{"d_model": 256, "d_expert": 48, "activation": "swiglu", "n_kv_head": 1, "head_dim": 128, "attn_scale": 0.0884, "tie_embeddings": false, "init": "uniform", "init_std_up": 0.0281, "optimizer": "muon_variant", "lr_mult_o": 4.0, "lr_head": 0.00626, "warmup_steps": 200}
Below are experts of layer 6 (counted from 0) of a mixture-of-experts language model. Rows are named router (the router's row for the expert), gate (a neuron's input weights, with its number), up (a neuron's input weights, with its number), down (a neuron's output weights, with its number) and show model dimensions 0-255. Each number is 128 + 32 x the weight over its row's rms, rounded and kept within 0 to 255. Numbers have three digits each.
Before each expert's rows: "gets" lists some tokens that make up at least twice as much of what it gets as of all text. This comes from a sample of Wikipedia text that the model never trained on. Tokens count by the router's weight.

# expert 19
gets: "ing", ":", "er", "\n", "==", " by"
router:154091071175141095145106105107124138201107124125098136117071184086150175154110074117165111106117168147109098101149128163112103135092134150089142143136131124135216132115114090040049151134137109171083113095170160134130074140108128155136177158079161103095131188087109142120089156139137065122089121169052111104112132137110176138069137125113105154086145142122144164120130158136078155158187176111106117148100169155178077121134125059110112182109140087149176158071078084139142118137127190115100115109076139099107150166122140143140080182158142132136111118103197162153136176106119160098159160170131161094066066116152138091140162118140085125132074188097148158110144120155129171114091103137151087082117135133087092121190168122090149091148177105164109117157127132190128084141110082
gate1:115125147086105107120055092114138146162129170128176114155083124148084124156132099109141133051148143126152133157114139141170097160138140116093112141159169118184174165097179113178141163130141203140145121177158106161133108103173134121123137132111156143136085098163145141111097021208099175125092129140165165136126152105139116071225140113118146141113094131169082146134165142175128068136099157135091083148091121114120101168084109183144095123142096123146146128139135115118130131201120108169150089107157101087115142149097175076156140166100183154160126179131176064165183071143107109121122179105123100152189120127121134113127098124121082104128120129145141164184084104181061093159156205136098096168183090117122169140154128136129052136145108090171104167143149072124071163153093133
up1:155107145139128129135042124099163135108096102122161117093099144116201114097125113139150133040152104188136138148092133077085063084088119135154098105146163099132144057071173112132125167132103194094127147115147096079156095091130139168127141116120129167080103156166180122120079134143101066102162081090080145082095120120133085150150078096109135063102140163124136112121145095126127172167171157127083151082140117130104132149126183113148129103140114133102123103156157172104188135168152145134122157107130181178164083163093111153126135133078150147133121106158067148084099164105066112172183131109158146116134111174179145154140112164049057090163133158133126154119094104142202161156151182142105178089159129140114131143150186126110140113119218119141078151090144086080106164122070121
down1:149095144190033099139151094138136141066133134094112092152111208123165066117079093074065179109145129112123121128133131162179121119136165110094191133127107127130125152148042087117180140126096112117118117099169168095095104133129156121107102146142121183122133176105079122082131141142116150125135132109139173129163150114104138083141132143130086144170109073164168098103105086161196111098140109167101101118121123141104127150106132136142109053146121099120179095090067151150047205121074118115178118145104096146086151206130135151109168154120102099100168120111158153098087154164107102116078100177116136128124103035149115104121123185155173128157093082087100155102176172126091158099117133137131095098139105101105150084157109145150194156193179109076068112086109114135141157112107133
gate2:165136098163132144130106135135142137124127146184086115081112075110121146086137139160135118124173171146112127139163104116169103127079129134141123128121118121133105139186170105119136169151149150055144126097167143143099105185119096138075083141138134098183128146160170133128131123130118136169129159110102168080174149130091108116122153060106155079115140182100199176138083127203158106126141083215132136206132145142163104097126199093131108145147113100153097112070063060166069130121112128101153104149134078159159165107162146118190096170161112125131114089130172170109100146152121173151155081119182040188101092125110141183202104152096133131167087099139169109126128126098114120119108154097095122069098127113140093121160165086069126083165151097091128098171168046132119107094095069
up2:138070141126109088083133108084109098088137107113100173140208139107191125120174120110107155159135154156138133145121128107147128171163142127141100096158104157143104148078089152119114091149114140103135124086118110125124099096105097123164156107152121114147165081116121121116137165167127102116086123072140125123097146113148172094078141126133123095140113102052159119122078149140205178135106095146142112186157162116108136062116125079099096158149064143162152107063137084116135085095136111107073089072215094199123132051126114110137145050168150196110103112137140120178133108127110145114124193134185183138171127105145143112100155158130061133153119139141107099140163169143122142072118149195144080158120159147139087126193141075164191092087182093134088154143131071099187114200171114
down2:127164131143138125138139125093150108090085136109064088158124071119110164105118141126184121079126103152134128095138107155194151066034137108115138028197202071082157168148065082174167104095109114185142138121097108120169104138122131157186110134083197142131151125155106076073096147062106132139103040103142122133179116144210080157135119149139138154149150201148101148106152160161099116157155124074119122150163137158089138152121145139103144117091080099127113133125166033149067129130117169150082137104118155156116073142133150118087134154086190168095104127096118115114145123133111102137140127110142120070140167140113165145106109111126128130073053142071117137091115158127140179128117093126156155111130135120122089086172107123178110174116105140150096166109172102129162137114086150
gate3:115201088144106096157144059173039124140177155171184125189154171149156101135126125109158089116137097132136144115096120176135110187108130120144094133146122131131154158140102085163118139163192152134078187094178160140151113109156147116087112106126117117139153055086082160131098138081129064084080098138178130110142094158131117056150175147159043138169125136135108123129119131125095086111104168125138151138177122150207121112098071133137128127148110112149108160101089165151109154083164119141139137046121117224089139148165095101121087134123109122141131147153138097112209056076103127171117138129137149119092053099215075179110156127099104120141151116133172110148154118124115198098131135146110077149171091115078141109126121099100150152143178076130116120167131106127152163124146116
up3:187124123150106106123109141137093091160108179147141073138152150176137153117111122151125044127145089130129134101119116124131108140127152076049110113138112124087115131171167064099091147115115100182145118056122104144110119115177117139158132093170117147075149134099081160143087127123126049129096125152098145109143156119118077109113151164144153183093136159124102135176178157107102106188090164089123184130118147124149095144137154125107146108134138100129172065142112114197124096076087160131164151166111147167096145125188111123102104156103122157147141146096144111091184128149133148092168149134195134160142085153141145099086117057149150081105109089100129131168037132157116085148101124166128101185147130165171038121139130042090096120126124139163075192191219141151168194155134109
down3:092163129071060090129079142125095220117164189099127129157106103116137088154070155156150143181095122117144040093136064147107141178066108183109065138124123123127135178137145140142162118152047136170230143161126183094104167092122150158130171116150121068146099129087116105101213153119165160122129149107103121112129096151129112119125154122125090112126140068163139168163146117119070109089143171161144139155169175096125109121107108156137097179136120079151084098124125167146129112138162150174129175117153119155155143146146153125059094109161160157096168098075104107085137106093163059117135181132103151185156121073084081140097123151094083113154140199097119133139064166126169167067124109146129137128123078088134108109094106109120173135122133142127086150107131144140106107154161144
gate4:153137132053132095123093132141114180110149109117136119133173130096103154128129050168155110166095159134165167122120131105105092085180186096166149165095095125105112127130146135082089063149148052201197138118174161164119102151131119156106167128182170156102201152125121131133078151119099048162093105143144099171158104070091159191114166122082117145104175126173080167138135133136180125126114193152132168129106132167192097148106130096069170115072161135180132129156082121078133107102110114126160141097144097157177176109091138170126130165128050128123104111071074080175130175091088087124163141161102164155100159088155114135060128111109147176160128093114123156084089137127109161096092127092079100107161134089149092105111148152135158126133152148124062125107144095143138127094129126
up4:175168169089097082081108092167174155136168100093146189130144165162121101095061077141118111141079150121096140147138163145094145164105071098105121064090131176157149047097083128138114155137078115136185146181056110104128106102100103100149095106136088087147112123064124129138071122103128037126105118113114102165109140131109132116127203119154139103118089164173125170109105111119122107147082108140134165149203139027147137169163069142101133117109131160136180116148147108104150125200136146129176160090179163134140110079108130107132170147080156144126166118132126132122121146183181160107131146159122196168175114180102129095124146099103130141108159130111130121104195137141116155099139141166148138104115145099149142096146084143092136114148119012102127124059119146119067152163149139
down4:160132135118123181105095116174195116146139073103184059093123157078121064127153131130120119068123185093128083169161164090076106101179143088110131150088169151171119114115132107082133105105081095089130152161159066119102092118114067161131149196140121089186159133146143120124159125124146113205126134141094146117177122088113053072170150177082071192095148163125144069096142162104128068157187134137150147095098126137126132187091163137075164129191113098180117140150156080188086133072102170136103117091104156120174153127116168156090144129105132102171156152127157161095090149146122112073091125145145133134135126129144146131117153090159104162109149173151161104125138163156180105135192084134161149115161135116081136196140119176142155125127146116174154126139185120167124097129128189
gate5:145090103148089107192134159120137118160123109078120168151110134019077170083107125168180167134154149098160095192123067137129130107142087145135129147135115100133130188082119100152147109138067139120090103113094138132084118118115125155153117070098137063140178136130122121107084127119068203090145104170100161124113108138126138127135085137124132148064153110181133121179136161128088125115150107114115153104143119091155116169100112088099125189141169157150139101103143079181150103156141078115133149207060142127104132097052173087141109135154191116179060110067174181131076151177103184111134151136106151135102072175091113134153093163167082171102128116094109112137179167126106143149158059137133114129144159170118107159134093135165108151203087131149109109156116127145087077150096173
up5:100160085129118145122111137102080151095181129114047108074099169123157152093080149171146137177146125093133120135158115096132142184144143144116109146159145137128089144093081131162119103111161120108135081054136156108122115125192176090177150151210056111106163163138160106091140143133078176149102105112131128093144138107128192160125164138087131122096138090113177110185192082113124136138154051124133155166122095121113127165148139129106115093163191138125138096163106101100088171116096181107116117128091191142170211092113125097102179197138095110151080162084129137077118144123115136112179132059088214182155187088121134118103153094174121107114166118101146167106136131115152149172148186112126157103168126140146095116127071160094099095147089090129151134116111090185086128165181107
down5:146111095121149160125137126128062117144111130180169139108117069104100116145113165100137120133115149159063141093109095137158105139088147114103128139116153078089117132139136155183140105088163085135069112135147154114074167166127137078162127136123131193062140114089108086104133153138078048128052096099129120171165159121114121086123149144057136125077144135195159081153175160118047184069095111103166120103127177132161112109135114151149113126081134115132140123080165136183133182106109151117142092157141120104121114148113087080129132117105119097127102183138184113161157131141111137087167167146192105082124166143138204167116136140180097143155134149113092118153118128103138141200042125141051199091102155197131179125120092126093172133084172178151129163094113112149047118123156134
gate6:139162073101100149060122151072127118122144119182133099179118158062179173140143163145134066088106111143135119177144186163072139149096087142128104137125095091169126123123079200096104137097123167162081100111150102091126114074134154156145176116157175127118145110148122073139113101128155126131143161077116136109152149144109129118153079101134078029150167129141086112144159114092179136167128090163116179171115130140086106132155111098180149083132147144150112123128146111115085121108101083139192070147067190115110154112149157147112151144153064206097149079142134124125191160141090143121181130138151208068143119127121150100157125166162092058136146113097137142061163178141150165197123185185101120123130139169144108137094122159102145072123094095112133119160095086155116111129103072
up6:176128093132081079186134092136161090082119105150146087211134110160138136166117102121098110076125089117158142104110102125170215180180103134145119153126127137162116085146127093165132115123097141123129136158091104147113135101170110098137137124163137096091194162122122136131135077101163160126101127087103129165097099118159136150091056126143160082152135115124131092148159128062138078158102117127096160136090101121137120126154106133114133164149138062181145096139162102157183174145204142081168102151123161170140134207118126178123163087142104177159117126130144089130118186133165183116104110113191148153121083124102127076096135210143092147066128178132119171116124108090088118149191131038122180113162197072094112149104142126167055172102115083145110090132165081096103120121136172
down6:034076111133151133115100103131129184135172108127124144212103128071194127093092108115060109155128087134157107153177151158124138052094119115134136085166139088155096116145158149149154126096164088185096149192110126106119114180153106142062212087156141134095109172157111170099083096175123102127158094097141157127139124079149141121113125120163099148136170122163112111116105171127100156095102101111102159103134190085139193109169084144125141090141193154174100113215088127146082112071131114102120102118140123125114132080119082120125081172106158128150109077163134116140166100148074181114147161128069173126135191158141156113150185094113155182170073136104109095123134144161146104142062137129118123123116099083122058075114127135151164125166159141125133127127084168159174113151149087
gate7:116172100202105114151162190112122135119123126148090170165103159157129095152140192153132160044117148153090155127088103162107096092064137064121177151151167200189148085148157089054076155179110138110121105084120153160081151101151104090150128098106180105107067148128080114135094128115114138079120086145139105163121156100162096165065072133097092208155083193096114137129126150170054060130172105136146148121126133138065141130110178097110113146141163085072127112149165104173125128149145152137120132126118124080141117110196138149147078147109120127123097124147174150121167169094121140128094115135113051087120184108056125121088094134166072096114140134162171143162129155116172180147151084173178130131140146134074150127151163122143136139101168162151146161124130171123142130135100121
up7:123110148165112129090107108127147117163117119160156134161134182139086123126134125093161147143132176151075156173126122167101102189061115116134124150037117110134188149131101140124101138163149123145126105136151065161126129114105099084156096194119144166161080118100108089144168110136111159138024122113140121139154085111140064101099099111099130152194074141117101111160178164159178115141108111117150104153090124166127113136060162069112104215139218073160160146055115099142169125136133161132090045115140177148100122136103140095123088134119102061155130051128128146141165142132123124106104078073158101153094148102099165114118130084122114111147111090166174153081122113127116103121144110181201152119083112148107064124153162098174118120100126131122046126154068143089139110131074119
down7:076039146078159135126157093121185101137074114090077098117085071178146103125133114074115145119192113139136111095089113128146126104177164126135140129152096169130131166117116119145181071118143132104185159101099106146153056162109129085105114109140125181084188117120067106095093096132166104086137146066126110113149100155162232131094181137128083065152118121166161153158081163180146149138160171158120071060112143122123123139143122112112114108145124149180086110078136111107101102127061134119157106131140137112144130156193156088155085101144108158114143201119132111102106136169147104075037112098047144165126155182126164106088107090119118180132095122128155149167138138138102124123082154125118142119102164120105081165108116163111128120114092085164113089169108125081133133087065093
gate8:114097088112077174124094100158140146140142129131198032153133124135119131164166048092072124121128112079131115179131088124118126146109157154101145158148147119091111079160049129047100156124078116172095122082131147097145141091123121183098126112113122108139107119118137107155130149137132084085153135156085079152123134128149128097125184171120119147135130139169134130088168121114121092194113203066102150117151116197091094091171088118122123164151126126133121099134080094152103144134147183074157091170136117050158089163086152187210109102116128119157179102100139117188110116122149161111110150118195070118078081137136137114078093163120147096137098107119117165149149172093131155063095073110093146175155142170160121199118117102160118070124126173138095142169168066146123104153133108
up8:155191142105196121134139124048109147141100161132144129109134134143099081096094008195163166098155101086073114092142191123085120107111122114107128125125187159156171139088165088105157147178171124091117056115128091141107098137049148150107115153108143158120161096116123091061108084090127133098127174086158174148129110122124152177174132203137080147125108209080112152147154134120114168151073190063141146122126093147081124160047145125109136100101178151058079149117109106148122105091116119117144162147124089139138158148118114118143142137105124143112132120172132181161106133137088160140129102143131181147171110080076124107151129139124150071087137163123127120125101108179107102102143126172128157085176117081065130147183110145124105183081185121120140111151140131181138171149140110
down8:098128105143100141131124137146138125156181119036111135120172094109166130080057137106082122133107150083166124164124150100142192147148127161180173095113129113095094104156156138055088108064122113117112161130156115120134074171154100115136136108151147104135123198107124113163086062147188150137153138147160107114121139187115072146149184053136126116118164121112130120145128109100135132123121203072134139151125146116168191083123161195141138124133076157099124136151180162116113120112138145124158186165131162141105108056163153049104092094140189105150151163158136088115143111151096146100096145168113091139174119113135166148139160091119103126056147071125187124103154190090153099089081146060076155172100131139147093116126137080122099122091098119197080128069060173155147140093110130
gate9:138109058161150100181125128121113121158118166129088072094060066128143135127124073118157065161151137156121146192085129158145133115124161206108125204129130146154170133142115156102087134156130110147136098144135180166106135131112142166137110066164093085117060129082138115106103122106094150165147081108154093126117132082108088126105095127130112165083130128147157087149143075132089097140159164088130122176176095109182152100098125121179102149141105065070158150079086112097180124177151154166122127134171068156126180157103149116101028156093085150193107087098139169122117129108110121073103126132118092133112082139134170083147155173094133131131104135106146085118093121157126093130099154123102121125158145069088151177093069156103135084173093121051139077128120125187111138201079144
up9:162092088090120184079131136082144116105131161118150122107094144139079103120119085109054157127108053173153151100107127142144152153096106139168168165069132124119068106167105122132159125090179153126111119141085108154122115117122135161189167155103102166135119138133145121051160131139162122136127121073138155127152094129126159094121115107056146066113126095092088126142109101140125139097141125132141108130161133161151127145087117140071138122105241117035126167111127128149183140183120108128108144089165123106169086166162100107129142185121096107076113192116211057131200095123101128131125090137112146103123173050140146075096090103089140168152121158153127117158089047126136191155133104107107129144125138143082165109120086129203064123167170162113122135123138125117130140159110220
down9:142138092158180112085165191095098085157121087127104092094145117087138062115151136075156169090125089125109104191130153089116143095090157129149137131138153114154145117109210154165148154120160232168167159171067124210093114131158107156161127121139137147111118147189118094161105182116145134155085171153132144134066162142157128138096189155135144154123115123131100161145156078120148124157072087098111053113138149100063154060130137162160170144057119165139154106095124155161151113137155127084112095119123153068135102176122155110131060114133134116117130136116141129142116146128148099140125104119116136150118126130071114139134157168157153080137135182098179114097111147146168053133138163131165161179134144136109024123139105139090107143157161062184170141050118046118102139132141114
gate10:162104117165123138103101161168119151101074147153109150178156099111141145127136065109092073115152116172124117091088077095107131125168101153060126183168161076135189142090102089160049131143154166205124150147128162164164149181080164135096126146091133157123145076068159073132111158092159115161091128133126153092108167115153172106175104132159121102085182097121160112153169121125112150148085177112140132103109143106099145074135108135127103087124150141131117090136166111188124148133139071132130088141134171134171147168147166181115105157092120134166113131141124111158214087140090110078095141156168155159116130135151106096110126148111084112148168118158088132121140180133100114087151127144158068084079179157087141058168116162175135143160136096205069061200121132139100137193172154
up10:141179098147072108161148135144170116125094136108132162110169091131179177165133138115151116172084135144097108141119184124129189135143186138123047145083137140129093116115119157132145151114137165144082168148152144148129167120106118131119198148136135142092127113091163094163173103102158129165108076126161158186150170017138116146138104104136119099103135034118130143138057123148115156141100102130169071171168112139119144131129115094119121090096129133074151130119176104062112150179068115134136130170093113099138122077074131123110144180158081161128147145132147153069101152173091125101103165091153185109114084162074158103139141154115111182112128146084149125179153127126158140144133151061149127113062180145133128046175186100143117174137146084120124096106184111148050092150213118
down10:098140083101134116132069105132128163168138199163129096196189164103132154107116075144222080129131126130093061137102150154148097111101166162143045119173134158073171083112122159153104198144097114157151168133145114099197104117129108106097183102132121157120102111101145138134105137141130156081134087162076148094177144145128043086144071123117126106132152104142155158126137110178178151132106079129107133136162087103131175087118120101093132161122148155179098155165105104156110168071173137059146118160100112207111114147123128091100144175119105113129125111089160062152124124143144175148123094105138145088136138140149058135169091168171084145095116145137149154098204114178173133088091103158134134119142106142051106129108169122083098190102144161138080116118087165104088089150134120
gate11:122103093164176153107106072109186142133159108116189082121118142156102180130132064060088088146121141165152104080112158133102083154166144140096127094113147154152087136135171129086109146132152109148137085096148153150119188132097103128148134180138106119119107085162089096176090147158121149102130126123158108102095146089118143053152111119190159095117116130079156145147073179092064148113182136154051154133143147120111076141139071121108133165171214179119121134122139168138127135137121089170128088181092113124093114097080168156187138180139142116157165110051134091073112185146167120121230078097085120135172122121070138158150090118163092143120104155153106116171076123143079130139117178141151109118126182151142085041151128134108144105072129104147127178130141084155102142145123099
up11:064104182080150067113174121128131149094129155149117091130137138145130137181119093128155179163124148051111071123062099101123156093192136132086170109138195149096146112138164141136142128114152138142082122105146107112125179102111083097147127096130101095155171110145064171112159141080067104109160145107189095181162117229077162088127106118153159121100115102118114171088137139118125135124119129139140107109152089153135111195086132140136174116128130094127152117096121161123153185097140178131121136104116113134112117121125128073121125114180134124080137165158132082164106103111153094157135135140164179201085119139149116141103156140121170130161144161093155157138115183121122121125142093143092115096183226111113218131117135127078058092136117183177111120155093144128230150148069054
down11:134141081164146100112151115169170131101116195130104114113133148099101089138177144134191114124074181093105108114127117145196161105092162103142111122119150121092126118119136091149119178179159173163094158140114113164164116197120154107164162117178136131120148104138086113106088146159132173125133134076182122123116055101124093102125157098096169124043085133132106154136084123144135151174123110123109184101124124130169089101138067141119150156167126060119163118135160173165128164135116168155183190160122150122124137150131116162107187064146063131074115161146169177117137170113130140133220094112179129093106133104100158131118061108096236152134099198146131089113127099125114122130135137133168139080123149153064135159102145099047156103170155153074178152095144099144085082113088095
gate12:163142095127102105117063150181178121138119135211120099090139116130144153113082147151144097137137102101157119151088149118097110110081118110116049167162150152132133149121167162146110138087077162106172108144159211139145074171109152095121091140154128081081129127173126212172126119117125154166180131151134148158170156092070087115107122068105139164115120132134225136128173092156102102138113077167057123148143140055153055096122193149160181072158099172144117156160119151086132100094173113160194141189114081160137057115132107096165105102106136135138109132108090164100083131135121134103091114132125066109101154119106102166127140114143137103114173141129143103134083075122150074154128130118150106167145112145118176066099113094140137109101145148080053145182138146168094156107132174
up12:163116117078125161131111103107160136087142152166156050108208115106063137105146119199147109098123140077143181122105148118145074207123125062169089108168164139134124126141156143131126182152126120137103116148186127167090082122114158126134078116150154112128157142174131183111122163166129183117106103105120143158185097143113145092121147071093129114131099087148120130197154120078069157161138095151165189174164136056107103122116119138141127126079102145160098171090136154111098087078099110125185130097153135113131152124100157160165100184174156070115096125198096154096120096079153086117172133132118128191134139176178082122146196128095105126141110096094119132186116103217161144101101148066074112161123155135121136138096183162129137105140138134157067087084117091108101126164099104
down12:203108135102096113058135118132115128131136150145129155115084119180111137130138101083153114179115114147067160151145110139125160146138157107103069133098088087133113145111133196143124088059147100170179142087118158100102163078084179090129117168152106139156141142161133195190137156088113190138128099137120186108124144101150073147122146082150183177138104129106162124198137136159145098106121131115147108150116133107124147120068171064139148146071094151129128150097083165141157140138151095168227123174062126063202147120158160145148141075118167173167159166110145175153108154151144160107174076158072061130125130191134088138159108142123148079171104141067173083092128121116128109140110099103112081079101099115110135140198159137152117167161136102094103135114169176145136166102087119
gate13:086128131166138113100093146153138125166083158087142130165107136093081106144106121120140120177146133071115153127156124161117123142116134148084199111104179134202179146033118190119100150131155121136112117114113088129124150105136048127170132063135115116123150111125162145113042109137102104130119123069103173090089216049130070070116176089208171168117197156159111145163149155129097056108148096140151107108118163135111169184162127091119145138112161131167098159106109131137116138141087132124058101170088124148109126081136176076183082053076115157142128077140134077116100060094148147160149102115143141184108134133129141176104095127074120157187109100139079148149132091132116163110121159163177122127131117158111164172121104085089092175118132147113110105119112142131094098114126139
up13:100170149149124112185171219171125164152137144119128151126073089121167160113179131131127140126167147118099147093134126134124138117119150120102069126142154055110139086152145075123172157086129160110102126137129117105120127169111167135146142125201138131168138083086185163153140112106113085121131169160096100150131189157115106098081109141134113174141162126152129117136155186139153110121115095148202139172080154119099199153210102200158134108129163177152137158128177146173173154128201127069136109134171097116135100063096111095163148112155160106138119148090098124139117119113209067136134156098079091077171172085131145127158087215198165146098203075127093126134123141180157087130119129139186149145175144103115110131131157176173111100117174169173108116104105140121124118150160167
down13:123120149133100103067171134100121130133151163120117145080171123115141122132149224041133118147136104083118112105149129116095085092117143134104135153161105161181110115111093123122103115157146180101125114137128113080092175142158165076131088117089117126060147092124131088119126147137116101118116096126102166127107072036189167137129168072117149108154123167157124102089098118137082118072098129130162147096128101194184132109170094121122177120095108085142090153169135138109080134089113133162134125061103138145113129104110122124147137051093051101118185074107137089152117119117148177165124074154097145057096148122089149116114137144124061120110105161138156178133128114143173075186107128160158131109127056197141099132100181156131100093120155147111121189166140031179104093069172099
gate14:137082124128154132156113095078115181086124073153111109132129129058127125115106114125100064128124126125082131128114109113053113142054203174126082137134067122108147147144160155117105169097121107139070128105178103200107135135075142113105115152165139150065155089133125117123158083108146112176103172201122092085135091121172092113146137177093072127099144163178139167076138112083092145173169071126159153100131167130091113143177082056115099125129085140163168123121108153164153143119136173094120171106109138147085126096141124148127091105175117149101124115113152126124129158124083116123104197123168153198088155120101154083122175137089127121158137121127114087121106135144148121194127148169148156093196196081118184144076107092067131108174125167123114056160121058135147182177108106
up14:089137088085088081128085132151109144139148167142131178108121162166141136094149149246137091137163180229130090116150115107157139097129135149160104165099116106112122102078032110155090089181145097126133166152130160115136133185085098159147162075098100072176142111187108170096130081064133089131149100138149101095182151163140101114128147133159063162112105125148127113148178147172095124182079174116133147156088111153043134175097134145133147112140150066118103173109097169127152172162155149128126165148202082109161104113133081148159116148136137181157116152107190140178188133100094116100143161086102169151116095085130117120104145117135159098095150126187137189123120145119138143078097092139187135064121115105106146110115133165118114098144111101095159155121096160134081114130094124
down14:123124166080092090136159105186135120114123095098144121093174155204133136169126157106150099092068124172119111123156067192130159073183093125134090108120153147087107103076113088143161092087152146126153149085070066135107135090174110137151053160134143155131101163142066101100144164129096132124137073083158158098171095095121066171137132086116125034103113106148095092156156110092081132150154116113106145093163145110114167099158157190151065143146095150114148163113146099119095135092065167146156108135109114124196139073106131161158101138137094088099133127142112154110074096125158130090132114142098071136133089125091090125104117094091097070124110103155164106049137108141112130191118104135119132148111159128109092166132139172127097145154132114120113172103079223110096053077175108
gate15:109166098102114102220129140103075088088104143179152132103132215103126159107121091180119088144059116141079149066149167157177213114116151146117136104111139162168128105164137091073131068147105155123104106121176107154103138042047170119147170207127143115145121187079091160047107143146160111170087130074166145141140171112108190084129124117115153128133069116094072170145140146127099180141165122123134109121133133094096101139109113101104106121119142101079114095097141170096149122124068162104129151116135154125102157124124150081127098155080135202099117137124156107133128123107155124136123115119087185159143120067124110127129127134120106155116129161109095129145084139060137170111133183095177060161068176116129129115132114192190072168134107146076165139137126138113120108138151111
up15:122142143155153114149157113086139060138144060134103126149147090073219055085146161150143082096146126165111118195130114149136190179157098104178126132110077119172176145125132145091051109138130157154142091156124160183095120200167110115081124126156129108157199159172106135156116184154104155111081044083122115109137164076156138114191139107111088137146153103104130158123114095125163126111126096058103138148143138160112157120108143102105072095151091143087145127136120147103167079133144115105121164042119110128141108085076116107129137134097138106162113107178108097108141104159127086153075096075143105185136136139110161098103150159094143137157082096109146102102094130138190156105137146061124128158110120189134143076088099133095162027171088105174112109120130113133110086074147131
down15:120130134139068065124137132186165130118041142091129139150133141120141178133168137158137127117117148121182117141107138138116151142095172188093161144125134135130111077154131099125126091093118160099142142163109120112124154096169178156130104144162143149200091122158140093138107154172084138157132130145115155117162103156115125123102099101122106145135142106103168081128178132200092147155152147150142144125177120156188125140120102138117168129152084129198141068151104118131134113125125146076112146110076222139032172088176126105164170081143087072143132084170120134098105095113132085089140116140196122045076127119062136112134119098137173182127192166143176119090084111116107169141074118154150130079121177128120211165152088149092040105142116109120072123161053141152105156095128175
gate16:158134135174102123165109090114157166117062131116136124105148155137205184154145131123128105150143098171123143078126108125161102096165128145076170089163147125161096115065169136092143130175131157130108130101159089100125126131136137154186143164137152110158149133108140123154128126182159083133127109177167061138094162163102204136109103104106088152136100102201068118107088123109088139139158114138088144146128117132142095157119078133160071101145112097092100149120149151097111070138152130146130161140155144118166174139122125082121114119098089145077145134128145178101117132124118109076141137072100165129089155096169168103138126099112140100077132122058107123190199154108217115217187122170157093106108065144111070132057094057059142122191155168078101095124122199173136114082152127
up16:134073152103140155072096088159126140150084146073138142092134074099140082114164108174163138151105150117127128088181127124110226155124189076107098106134132105098114082189071179164138080100105099143116094144129076115152141120139117165095118139190162167140139124082124096116093118161077157126163157059127148144128153181132157156120150119217193114091141144116197165154153109088133166151129135108133098182155129127156087143135121117141133127158193127138112060093188152145101086098167188171087131108181107115170090173116106133139109151127155163121186123125101180173177111133083097095109087181147180160104102118116082100175101125141146127171145150129098131123142100080160126107137124130188142129100155189154088090161073152150123126112157104123160139088146123155174206105134174
down16:060145184103146165154101149156143076153116109116096105115143159170116106130071127175182130151097139121111139151107150118169147140157163109155110189133120132176121124130147112117100119139176148127177148135126086154129112146112114098107120162136120103156053074149137128144071136084162075117153085082180120140133112117178093108132163140141123117081157103103119096091108157132126108179132136136232191153123097157102158124112122108017127161123079192107128103156135095122134075079086109122082106122107164114127137138134160146161145044087135151113071156076165079100167163125132179093162103132128121085162124157160119115134158148147155163048068153191196143071135139123150158107147161094143139162167085129120092142109158111074126178138121066117127179178149125142127105182066196
gate17:125108073166154108090130165149095133121128121142085108130130129164112157137149130111111114149119127105093088154117160087061210135090130115160142093079117073098126118137152119146116156098149180154079150118133150103154155165122117149110132135093109091056127123133138119145108141180155154111123142177115167113194155161156138072065115109160154112141096131133160146090107151090110113122154127139098141136164129081148164192133077111074129118153144168121127165081209067136148130141109082053104130102074107076138051157140183156179125184184087091091171138117152183075098190116170133201059117148083096124064115109120142162136101138156056114096118114180094128150137088125122070132124074128137091126133147114125190068204148125102117124122153158211142085086154119122142108145142133
up17:100142160170111123076133099110163122130159125189107178123144170099139123130149133145118156188113141107119124166139138082140111140180159146150148108128101132066132125116122106197136121114125195210141100120144145084119147141120100078085133128107130139111054136139126098111164171128226134122139156054119145121176119122089072136121085191107124109116110116104104089132091145193157107161162178147086147089205134104112168132071102173082118122141093133165114134103130116088099099136153101101153150096104149140181092056144147116188106165168160084131107098111089118128156145121139157143143090124060087120106156121108077174171099163113165085159109106157112095144076125107205123095123083059122045123150135111172168137115115093079079126122102070126133183135155184189154085162160148
down17:101099063157128106088101112096110117140065128117185084147159109098071106134097179164176039106088132129106092089160129134140115133140073165119133122107126081109128185052133103145083186103148106123080138145136147157123107124131143176173127083137105140186078119078141208110070133101103119113156117105128135102088132127117140108170087103129088111136183186114141096179183158140157110083143150143197171085102139133122101123172121114107136106182126143206139137138165179154127113157114171098109169124155066119138156204140200176160146102143082112164162133100171067133122113108137122101141141115228149075093126117097165120135114128091162126107149186144104118117089123111100108124103130150146192147144114104147121154147045157118152144150153096100154163072102116097074144158126160
gate18:166124095104127099121124121161085104118118108135099138163096131127134138124126085102162080126134138128115180102092174126094080126085094067097130156174130153109170114040147139148095204141154102112131154129134117126069112137130062162095081154141117117090109164141090144114113110126134124084167096200082138141114145130146097137074181112138161191197132115194152137149172176095077065104115131133116171078142129111150119085136118144126187179151169117141104156110123133121148191132140124118171116162155167082117145136128172102122039126131057070134114134106083194076190130126093145125089193106130156104156141118142099131201177075168096082208107178106134121102130146137145118128068222136111108178113136087078104097140155119066132122142100136153120088132080121132135126146118111
up18:124120140199128138134153161130150108185098196148176122110149134151130151165099165058091150147119115145157100155136121135140137110128110144193140148174163078086123077188086110149151144111182152140101169118112160096172200162166161153135139117189169073153132141163170091159178119167095144135108113116136180135132190093114086125152082104168126147107122134139153151105166063103123170178118121135081094134060109162119137110151130138121120126112169164131140179170153146153082065146137137136170178111125093097178161089095088165166131121110159182121123162151175096180098140114170118147078114161129167158197150122115149102124146192092112141140124096171158139164152130122137118100166135084157087116059080152108099129167190022175118135144134071120109132105105142151068109094192107
down18:082141139138154122126103208150118128074133108113111113175117115140100144151173114075136101140106127181184125158105107099169167182173160101152134151150157101141139054184100112184160133179119106093140132184148163097104123106072099102135143145197162138140129116122135161203097119125144169121149152116192195087167207128166153130108128109125124191127149119118152154115173078161121127089190124130202188128154101134136141085127145081121077169108147125169119146189158165100098149118132125095160123087133122171185111133068166057146125145105140148134146158124167111106158167134188106149106142124107077187100127136109175118085156137171197124094155169142096159083159137152113095131160177129157103112152183125114130148143043176165120114166123112148194132164165106151143092118181156